From a checkpoint of a small mixture-of-experts model trained on Wikipedia.
Size: 8 layers, width 256, vocabulary 32000, 48.3M parameters.
Experts: 96 experts in each of 6 layers, 96 squared ReLU neurons an expert, 4 picks a token, a sigmoid router.
Training: a variant of Muon for the experts, 293M tokens.
Below are experts of layer 5 (counted from 0) of a mixture-of-experts language model. Rows are named up (a neuron's input weights, with its number), down (a neuron's output weights, with its number) and show model dimensions 0-255. Each number is 500 + 25 x the weight over its row's rms, rounded and kept within 0 to 999. Numbers have three digits each.
Before each expert's rows: "raises" lists some tokens whose logits its average output raises strongly, later layers aside. This comes from a sample of Wikipedia text that the model never trained on.

# expert 74
raises: "s", "N", ".", " ", "S", "\n"
up0:470479465513491493521499496479529494526501461495481506550510462538520520495492483469520523521501530499500470487515496446486525529526444475513476517485486476471487507492483504540532499533532517502525515518495519486501515516507461493527469496547455462483512550511510510477447478502527533510505496453515449492511499506507458492467509499542538449513520541487461497471487484491509472509522512489495457515460487493503509486486486517471500522527534486480573499547490527528446487505493503485493473517510498518519439503538486481534486513521520519478511467507467495496539501558512499506533539487512472483502495476513491476516509574508509542456518506538529484501489482488466517500462516523506501510551518510461477486493483476526448494510512501423497505501507506511501492544493449
down0:539454523502480483504518475473508513478514459521515504496501523484459513487500502529562537481525484508490454489484511504496515476516503523472483518534481496497485539460545483481490523463469535476495512507488462489478469476482487509482523507489532466477473508509465463477483544483502524507512491509479518510523495489506451490518532469502524516522489472473491486490539493510475530508489515489513550551485527510518576465549509514488440499473477499477553547531493495500492518503463519565488493504462480527533548467457492485514473485489521478543505500507534505525481514493520521476488476547473492488511493546478500490496492526450465476486489513500502488490501479481457500460526491526497479514507489560528558536488543493498485442520491453522500510496506544504539503498496505
up1:505460499508506522534486467501492501449500528524479481506504489445510539541496517502481549498476488496527533488512461506516496537506501484509482467497521491488484535507519493438486507503504505517503489481531443491545475470503517506499486529483490499495498526462511479470504458503482488534520481504537478494470479502510478513475427475516469434482539493502483539551499484479466526521514499516544498499499476529551506494492481469492509509534501509489464453537535478497463442525528517519497552518526524523551468485513526485492480508546504492503488485496516508519520488485492545461479466502472505467484515529499505475514545487508545496493486520494493516543494520512445490483551472511462503480487518492498486473536494489501514510441479523524474594493508470517504489483500475
down1:499474480495461499538485474496467508480489480520515467528496468512510508510508455495497504518470524498466511551463499515487532462473522472500479478486476486528495517465493511484516514449499523481503515500510512484470495486535538546492517482497525524560496490488483509432499510519519521481450503566458546565512463482532508517538526538470483496481440504498459511494495491468505492481494533507555474460498520534502537544482516485525490547496491523480534499533481517539491502480522489493516501489496477527528510523521495525479504511517521497499481509501478482448444471498506489528454471525435508509520486497547495499501470503546490492505551518464521436495473492529497532507514507499524464522497510548520464534513493457488518512499490477488506473533463518488494505496478503

# expert 53
raises: ",", " -", " –", "\n", ";", " |"
up0:518483509511492545517451475514471484510510510513509535503525512544561515515502485518546502484556512494505505509484522538519518522487512541506520536472500482486500518512508503447542497507538490468492466547483510507484506494518505475516435485525512484486516486489532533512532454489543488477520514472505494442496495451535534454489450492491565496456529473516500469464508501464517464454502550503486494505541496487479453513468509469497487525505505477458517493508488475518502502485478459522491515549506501528542516517503509520491509531510549518486491509470462519509512478477465495459495463519484501489510473513522496510455501487497495518455508521524520500531515516545499515516461517472491467437534501489462481539490475505485513482514471471486468510467472501539520501520472538
down0:484500504496520491507516508470495496493461521520520516590530460475500544494503472544509486506505493486514488517468503539507555523517423496495523493465517493503518528522495496487524481473499516466471510507466537507499561514450471493475452502498543538494482506529502524479511492484539541456473466513494564461539495497507491526526515511502491500517468548480481466488486511508522483459533587474507474468482482502484467538493446492508541485486485517474457507506506515500519522484485482476524529513512432495483499504486496458483490491492471481494489514518481490519485498501504472512522484492454498484515534486492477508501515514539454528524504466510476490472533508471506536485443516465534513543509497499515496505538472515505493519476488504530529535480495482520479519518531516
up1:488486519495497524559484465484483519504493510457511522528503516483435474482449509467505473469540498464477514512553517487515525513498542455497507521455531532446485477534525504505527532507530502521479483502499489532509563512462490538475458502513505521483496485513493530495539489481524461485549473522500449502499520509529560489455472477509492487491489484482538446482475482488494491496497540495505516520509474518511505519507525479480520463512535533436505480502505507477517510517469476502496506541485532525538502488538542489510479514470523489474534467515467503467488473514463503489452455467463530476537472532543489500478509506490497516504465515499555506517512513490522480522504480477510484516540497516489493466456516533536484504518490534502465530483522499477503485491543502
down1:552490512543526518523517523476485464535505513511486505495505559516503514513514489491508457526483472507509525526528514490488498564474456500460477476514508459518504506508547517488494497492479480510513454515501494512527495472499526484498449533545485472475501452495459508506511526507477499501562508508495498514490469470500499496477496560519483520515519506515510418520494535491506494507484485501504521488521514487525494466543494461503511493459445457482466557464494457491496521534532461507563479513509476505496489530531479473519516502447501511493468498460495516502506469521501527500447495396482513476535517514536481495553511496501496487501536537485489486492535462508506482505500524505514515526466484493535515499474535487529452502510492473529503481497496497522496507503487484

# expert 39
raises: " and", " of", ",", " in", "-", " "
up0:473458455496455510487476529478506473499458536474504513529511522531512465491496513517470497467532498457488489502484462477532478435523564454514484534493492495522525497472505499542494502500522539508505469464452491509492493488480493526504470488497489514532475511517530531494493516485474482469504463537509532530527473474474514520495485497520487515510482492537483502522492508507478478509474516479536482511495404489477492465506502482499489471476519516451502499519489517512554509458502493531475524442519506521494496452497516539516454522491494564485512473519513513543505546529485456493503482549505485508520433481491555482512510541526552488513509521486548520500495477495502502468521496476494500479518459509545516505494494510511506486514507491554513479495538506485498494511543505
down0:519520574488476499469500515481530475516510525493450528456478514500506504520513468497466517455522515505465457498514484485529465501485476514521461517488469518524485501506505488496478489499544434536506537463506489520521509503538513496585495512487490484469514494505496507539504529510516519500494499541485563495543466533481448506511526546469506494488508507481433517476503527489505496515493480468500521554484511508454499522509467500489492464475505504502488466520510509530533512545494483520527451514491537476496477480466551472474499471533514536526488507454499520449532512512489553506448445490516504489528481494510516478494469460507508457533443487480487474514499518497463494490483490489538515476526515509517484506507496497545481494513505488486531506478519538487498511526516510
up1:506486512490522456460529551502486478457499508501497487479553489474524437524463511454503512485458498513500510517469490500464499471482510487529503495520506494509527501521499495477487501487483552482492480476477538504590479503543538511520508522486441497467506496489507488511478511495532548505490473486467511530504550457445510483479540496484529470512494514523504506471466468521526460503487462486512508461483520501457549508503512474542489497506572461499503541496507493545488518518514500477500478511474479511514486483490493480490480496517450510537527522527487483447497455485503510482489463506508482491482521546513522487554498528524530492539512549478531496518517491527482494527482503536504498505496511503492530511512485547490512454470468540543489471496505553483505469503508507
down1:492509496539477500469471515460508494478477500474555539521511442447518497481496532503473508501501506503505534497501490518487487526546504459461488449493480517523492487454502454482540478491472476464501495480519474520493500451514502504522560480489500517536519482491509495566487487474523452491534497496524450496485462483522509483512510515512450494500504474501506510514470505508535518512510511491521499518443499475511522478497507496514527499503486509501469524465528525492549480482496478541523479551501487523493518496504552508491516503587547501518499472547498529522523528518493459480509521483520490495505504537471534513532506469505503497538506515525502446439470451510463497515484481537508481486514486538506546484482515501469496538543495529462485500460492476479463530493509508

# expert 2
raises: "\n", " ", " —", " 1", " 0", " W"
up0:507461477459483576509464469502491513504501478492454505526475483530484484515476467515474477480551486527500511503489514514503523479519490481507481467528506499470498495527506515472487505494500489461503529487535483503527490462506531517514536458499528455495487506530487504523467468479509558502505498530510467484483548487487509507499510527474495485501550448486535473515483469540486473486498473497486495497518531511545517494467530490497459516501480504526491514515556478482487497477522482521547535509441538517488482505515505469484489496498468475451479481481478528527511519506521499525543489503490505535523507478503501502545471505471569462534529539509477464480497558534494510521497499519510493506441468527531497448488522518552519509485472504522501529493455496430534527501527486
down0:542527501527527496507474522495469469500584500481488506531455491506467517565481511525447488490524521493496519492490514457491583471521530483506482457480494543525468506494497523495477505480485526493482467510508473548462527462553464502489542526493508492481521503529508502500557466490517479503480514500458527529514517528490488502478535537523501506512500440546526468537515459490530484494511489518492454468484467445486525504494515494480491496508511485463495488493432500495529515521508497486497545481508537521497510560493490514501517482501522537507506520481506475480496478477482510538504479463476499464506474513516493514496458507526489442479515501484541487480526525536521492452525495487467526512490475528470508499496459502521523461485508467492536478494495500479514506514522490
up1:487532515545512506531496492486531532476500477503432476478515529514485534470484546483478489519521465468496508477515475528496464495540531477518493488502455485517501494523517517488514480534472514491492464544512505486506526491472484517527521454510502526526471507496494520495445515507473457503475529525483463533471521501499463501526529534457467470506456484517520521487521473504570503534464545539512525446487467487510507534483496546485508503512510523497498501498492454460520505493499503496474485519457471519465532497506465515493503530503482447512502511498469541508483486497498530522511481533498532469510509478500486503483529503465500516505500554488471563495504499470472527480467493467539476482489506484545534541463474478531507503495475536539466492476553456504480489545503496
down1:541473475458525490493498497565478517516491486498450488558518469498493498499512498492480448526515458533463518523533515496499506547509492523475465529487481462478542529527493502476475489494475517444494481474506551497493466498516518501522486501497479478506488483523502503499494516594534473496496505492570500504522498520476523516522514496510523471545462522467497539508487530508486518501453564478500476467459456505525495522508499490526472511510516490480545470489490484465492527471484524521480518520497471467519545507442502488513507523490507496494485509496497487470540528552512498517488475523461520472485496510486460469540491516492516546508450513485451543519541495494473489527481490532541490483520492466466501510498510487487523503487458495517476511477506486535491492512475534

# expert 63
raises: " of", " and", ",", "s", " |", " in"
up0:499527515490507477495523490523497502533502546473497481510485496486573500538485531518510453510463500476506507494531516484494521478458553515463562479485511493551474480477557491520527498516533489505505471500509497505573469518513476490456518536461478521500508512476478500459508497452488496538528541498493459483484519505505510531478488489504526498474475456552488540473522523498512510467505473450451481491520489495516521513488525499514510430495513439521480488511533515507457530506515485477473512502498489523463505515464525474467470524519511516475505486537499503503500517500534491528445507478482470544492514480496488506505512537492533489521468496482438518574490522481493487508488546528496501482516521530506492497480516510476450489509528514549525508517496508502509533476518510
down0:485488515496493488496468516475466536507471512508495530531499479521488512485505512462486464504498487540535553480466511519471494538496514503514482521499542481492487530519507534496516518484498433520506562584478513484495540522497501502524506502512512499499557496529469522488506510533481502507520518538484490550496490512430493506479470439536501494490493443499498500491492490441515527467518525522491471508483497491511452449520490517497563504523508519532507502501470483488536476506518495465511515490514524533479473501517450529508493504503518449463540483464491507487497468493535469483500489499500486452538513487463509517530501474485483491489448499514507491514499518501514500509451510531487481503489492536561482452487526474448509490491553459482549513524511491489475500491539522
up1:532549510484525469499495520499518504525524504526503489522569479442459494510521489493503473504497489444486479533533497526518526504449508469487417529472505512493487492506538488489475509516468483523495473516495486492496473485525526470469505482502520538519460528503508498520529514472480505500516499545534466534471516527488451526470468500459496493489497469476495509483548512477500557510507540495492510528513477510452449457512508496518485495478471460514523505494500502511482512482481497470503507506530507522449514492473504502496523447528480496534434512486507514505462546490494510501452516503446512483472487542490487526534509495507504461485531533492507536567519494525515473476520464497478465475550484477471530483507508432516513527523485512503505524532503512510475493522497503
down1:510546551464521516507483496493468541476524488488527493504526454475499515481509466528479496480486511504469546526501469480517491464482457524531539508502497505488524477527501513486510484502487501465550472472493491471488547502492538511492509490482454507530454500515467519492517498515481543523507487511560535472434463496498513472495485505518504511505508516514523481511551438471479534477490523479468469518533506483509409506510529534499482492508508547517479469497515473507473501541483517511525500527507468485501493470504478461476536496518508463528482503482495476489454510527474503474495478500495486525535462504523510500492540529524521447477474457538536492483515499512475519503492483460516510524503490499553514562442534497505541514533481485466488515504511484534500493490504538

# expert 8
raises: " ", " —", "\n", " 3", " and", " in"
up0:454513474491499519508510496518534458468494522467531537514460459528518482479536489516502482452510458461511466513459507489522499475510454498522497516488497514524488523489486494494463475495506507451510501449530523528482524488552556513496479472561509510489532497525501505509490517486491465507497511478510508455480508473449526504482499519486489498533478469476477480503519490502489459483485540473525498520477513504477469524475493520469482532500516527539476499552487475502510509504530481503483518496475520530523520528533504452507491490477495483438493464471534503526511478444567479498513478512505554506465479493467552537475506542489516510571509547492503508513505535496485503540494497484509511508464492509507496492455515484525517495499501543472510482565505464523541537489511489
down0:530515489537518519477488526495500500508506518494507491508476496521508510510497523504497482496435505486495502528494504497500527412554532509480482516463487515478494476484492555501506496489495547468500494506526466496484510452532446479460497539499445528506473471493467506498494479528500456516477466517496590528501451503505487504522499505499509527433508473509527500511499494514481506517495513495517503513460499519469504475500501507549501517482537488467496481517468522495532522483494513499476518512536487466474542492547487496528489508562478489522549483526491490502473468460502503526513544432534489548474479492483503517489506482533519506491458477537535498503505487504505461450517494531508521486493556508485506478511468500535455515468512486503560477460479520508503502511535477
up1:541560533490475511558482537528478489486487527498480515495537534486487479489484490504510469497468521467475566522504537501512495499494500499527465500485475488505470507473507519521506505488509508505532509550518494499488500525497514469501468535508514541503502466544502472498500487448548509481484454484502472547507517503483492517485555499521500544473498505472494503483526540455477518495451489520493511456482524509485465508500496453527451462471520508484486482493459473525515581463481481526521503553478507490531504513518473500490508491509509513474462479503504464489529534437490511476507514480488511502521503516473494500485451484542483487495460456544544529519524527542487503535489481474539485483503500500482488520460488511509500518467459466472555525500525528523498514499535503
down1:507478543501441500487528555524510479454515487493502502486465522532470493488490503551506504542495461463571501484513500555467472509512515563511492516544511512517482517489501513497557474536491521528505500479509554478524515534472493454500496523502534504542483498510488471477517477487509526472461526450491518517495475491518485551501531480466532505470485498534493518521501479507527499494476506501471493505452507471474504464483497444498457496515497495479506470530477498469542522519475477494525523520503511507541498496504505454536480485458477515522540492474479495474520498434524442497477527508479478510570495458518512472519474528505512455488514484514490483552490500540493502498501482518507483532540511490505488490514479466476498527532496493509499512462531515479470509502491474

# expert 9
raises: " |", "\n", " (", ",", ".", "-"
up0:516496501506489477521506462489503522505495463521475501464507463524482474535484518483511457515525432496493475533480539536503526480512491498543483482478525491506497511498489510511533476481502511496509514474538500530500498525505492508494495492460486499467491493501502552493497493545535480512476498523480474478437499538506522435497481485515508513525494523531479495500504480479501489464497511458508527497504480506495448524536568483473494466476548519496463489467488490501490548511474514479496493512450485490516523436514506476550496471495515438487510526523547511519558517486525511512514490489492494511532528449521495525470458501456510548530505500554515540521523480464447511483524512538528436463485504515519525484486505485488498520512484531516548514528496508533501505539510542
down0:492492522521508527496472502483477479538507464484495500479486524485526543505470495494500550489498534514543455589498501467511479450509478551485510469484514480516515503505503502523478477490551516492539479502439489464522474479499507480495511491497485457510479494506497517522480511474493515461483510503518502518534517483527516521469446520490499529491541526476514562492516524476483496500520514457507481542535496491461487494486486450467476528495499535485559486485468503539533468481498520479494531581503509486498505475519510491512540525490495492477476538467500522504475467496479536467453509470567466518558473483487496451519519483485505511499496481500460473470474494524506506524524464501509483486532515504503545495544510483536505531508504504490464497482486506466493523529522487
up1:461491497471484479481480552501558515499475511484530506508484480501497510469496514475509456498466484498545503485503501507484473508521475504442530466518504513511517505493513504467473549512447489532517473506548539480512491500506501475491479473518458508552459479489500491510477516490495464464501496487492471510520492514483515540511465488515503518473559505509530507506460540465536483503508487485551496507491478485489503502506542516485517505470523506473476497492508494515473500508517509476545551541511514483493549529496490555495507466552492494514481495501516471497411513496501520508544494544514450517511577546477492505515460540485497478523492487498481480480446502504520505482549509511462556517478486504521543469496489485487514512511506489492504497528491462481542463489450470
down1:477550481508537509509535547498537528511512504488530479485483499517458524476454537499470517493463482504522511518483516501539521512511519502502523475509446538478488513470509489496515483490491492463503506461497484467501502467492463503510489470472488525518482479549470469458526493477482497460501478491531517477497539472468488505499515525504486529487472547506507457544521496535535524528466488567453509478518488486544536499468524502483498467493505527525501534523466525475456506494498498516530492481517440459524468500492506454513498506581499509499547547470497485525530520500482548476488505512530523562464512461495501495460477494490517490514486481450533497511505483533516528491508514514518457531514497533484480477470522527497495477498512509497465477508525496514474467520497449

# expert 5
raises: " a", " an", " the", " ", " well", " part"
up0:540488504499509505487509491472499448494504500531537549475481458529472493506523511515528494534472485457545485531500497473497499520472500531520540522495488498464490463527491511539486525501462501490475466479510503556458506527567500496483544509512500485485506518514472496487516521505497492480543525555499417499514507559538434478462465485533449499459497499506478487526487470490477488511505483511525492500467447525507546532531486488510501493540471509481492501499483482481494526547469445526500480461477498519483510501499505509480521489533548485513497483564504514548507460492497525542492481541489484515486506498493506514521475496488495476502513484464508518497490513501497502495498448453511513463480520513502513527466515509472537478493549536505523525526510493511482504542455513
down0:509493486500486466519517543495568514494500502432509486495490512481512444437497522489512488506491520510536492527498497479487519509489479474480476535504520525549489461481494492529506519498514487531464529504518519496504539560507495493527517530546480478519470505500501550506482493494491466532495494485499523543524517529464519488544525472493539476533484488457483507472505475511495476473512517478489549514529515508477500476486498528502520507438479528479508484496500519476512509512480484527501530539493516479529483525487510478502465469545505503476514534476524460534480536500516483474489524463457519436486457518489499487535523529564487455517495454496484444545465505513495497501485469539506535470496488507482453473475478540506489465473511484527532467511527511499460528510502478
up1:505464477502508446445505486546558501484535522513511477498543483461494466475494522548518505479535499505498507564467465506478504508484516474483479477529443525518508458520499480495516501513481529467500465502490504551507521547496481560492498487503487484474469529492540499483491512481458513475485484537522476490480507512554479476549478486508486490496482532493548474548481514526444492526497495506495565517506474497517504523529525489501529525509554458508497519456510495462484517501478538515485482479476521515488531520506549496557481487533501487463520519509471467497507492520505487468460507499488504519508451469508456492506491534523466514476471503478525489522509505514468519497489474503504506496520519509515517516463478508483503444538479540477510510498451507477507466512490542
down1:488518527514499527508513489469516506449502486508546508500473506479487547484468522518489535493490527489477523491508522487500495591536465482489464472530546479499513493501478496457533531493482507487506484509501461485446441462496530507477494463474516523519510501502499457501456485489504492516495466492482547501533558475516521509500512534529509505509471514518536488542518472486466543509542484483473487514485515502489481445478496514495507509523459506495489515444491480525494494486506505509523503486502472533492539495511500484492489444503522520520506499498514496453502528464518502487524472519478488514529538566487487516467490495549542474505503463497474460509478507502479525486504517513508479497488504524439436455509520541481498456553505513536544555527500516499516508482505466

# expert 64
raises: " E", " C", " ", " F", "-", " A"
up0:535515500522496475491486477517538527506473505493522517455528509487488471497482482465483507528523480492524497551527531516493513523515525486478446497493520521526504508476494524498506522487520487480486494510473525488514496538514531498444436541512471494480506478539497495512514494526503494480507483480519481533529522488512531493482548524467495457475539502521501487524528478504513528515517487501507469536517561441484457463535458487480532496500512512544509496483522503500455503516507503466525519514465478526508497477509491469512465492547487518474519535510516481519462494497476482527509512483518473488497531495471492510532508561478480494415471509504549498475432495494514565491481450506482507497497498534499506474475531518475527467470496415490504492523492477530467453491496510
down0:534512498525485499543501503471490512507513494526463508496518486490477496514492500498513494517522516553474515509497473517527515515500455537467482461480495522464511493488495523507472477534493523518466506518494475479487486538547512483483510495488493508525517484509521481499518484538471499505482474485503440462438453505502549508510491510518533520500462456477525495517495500557542474508469449462486520488516538525525491494517476486495517437507516495589482506497465490527482532502499484487464506513492509484503483494463482486551484512501472483493533535498513518506488489462503468502486573512514487494506462505460495536544533494469510518467508493505525516496438535497516536460500484495484519470490495511482518487559504489546528466510542443476566511485531468535478510495490492
up1:525514482485479454519475469536507482511535514512512496473440513524478460469525509506485440492472453495488521492474502499521473523521472488505501481540499451514498483542501503515456479506499455535498483542498454525513505475475520498509490479511526516495526487508528489475521499489451526479491509543531486506507464516461504513473489504545486534471512505457499537497482470527484488492470527544500491435484488500509495508478529477559496546513494499546482555520519481512497523556529473464502522500440502482501511473512506537531489466526499453510494544565497481467468477525499494506499542509503510517529507524530489516501499485491511510463485522513533545539503488513476541459503474505510478531510463500467481470497467515483449491506484499481546485526486502503540469509478508
down1:513467448484482464536484518493506541497505490543537497478487521473458459462545478492465560484515488500521495482492494537538505473491492470539524478478513518519500501461515508525478533457494527502495503515533466477489477461465512508454462512492524490532460472526511507519505456498474524443495505506514557478534474497526535494536488473515473531505489469491480526520465524492509473511497518507543519473473516468562486465538490516499478518520479535496541489488508513489485501530513525534484507466481466489524512476538507510515497499481521489499491515485519456544481501546508498491530514456487524511495517525510470489472487503506537497531480511499550467523487468506565510495506513501517474524539477492471492517494480532508468520467490533474508479529480460501473542503493425

# expert 84
raises: "-", ".", "th", " (", " |", "D"
up1:545445548487506481507483507469544524515490515507454557535463510469527529493488458505465443502498493508485503546501526477495493510521527481546504533495490493534481478455498493462480488503494514506526482503492430465455480510487487489499494486478533506530495473488522500466478495475498473492523467459485453470508531492482437455484497544487504506505516482490516523522494517499484498503532486480551520475486514505465463501494481496520553477532520517510503465504514511481472525499481524511515503537516510460513526486494491509494503507501489499519504504503504518510521521515528469537537509565496508506482520495499541499548554533476484503504485506497582495505462466473533524548492473495495481546511467540499492483440520512481498519459505496475463527518509438488512498497488511
down1:483502495499491516524503481455481470523520480481495531506486512490486525511533464486523478470504461499479475522571524485521498481452536498469532496545491541532483494480471493508464534525498471520489489506494538506501556492489481517505476477500518479499438501458484507474526518499454496525514570518518442507499499492544498510462535480513473540523480485521452479498478470491479493552468482535507453499472520463482523488479478483537573501482491510532526511450506504528551511526480463508507513495480535523478461482515483493538474538504485507495521516479513507532538497598497510497478525481492499509512531467485503521495505478511478511492495500474490471490487499487518506519477521482556530507477513545503483500465526506502459490494516452512477506516498518473478480502511525
up2:462523544527540476459474543507516473526506527508523481498509483470505517491488521490469515504513494479471527475470487502519496494508535479501495500471506479508527463516474518542488500494489481520474499489480508497513524475510505516502516512514496530475512494522563497444502512462471481487448433440517501538512464496413552512503461510493476565509506507470484489532541534490494483499491504508525472463517499499468484514523538454510470512552525494477484546527510448452467503467512513458527500515475538486504516498502513534460531499460514503512536472456508489491512547489465487467518482504517466461460519514513492478535485487527525498494508500482526548498514492515494528533538458505479522527476528524501502530487488492500503517464509527513475521494511519479501502525541507
down2:506461490461469488489515499490478486521532469478522496514510464549450466492503521474481509500478507505543450522489518523502529463508511512470450487507474478519505492533524500478517512503569452517499516515524480452483529534477531496491501496512485488515510532489522531492475539537534474498472505501529520518462502517479503474418516513493507460564482525516521512515530521494484463514466494498439481526437529472506482476518501461514479512515476485500504497528510487455494521488472500516458492490501543505489521503486502512452548522481523498504525482480501486540461499489500523501534492430523506520483536548499508504493490511502518501547499507513483521517465482507465514490501497542506521559466484488546530511492514477484507462518520511491493434464525483498496535501500533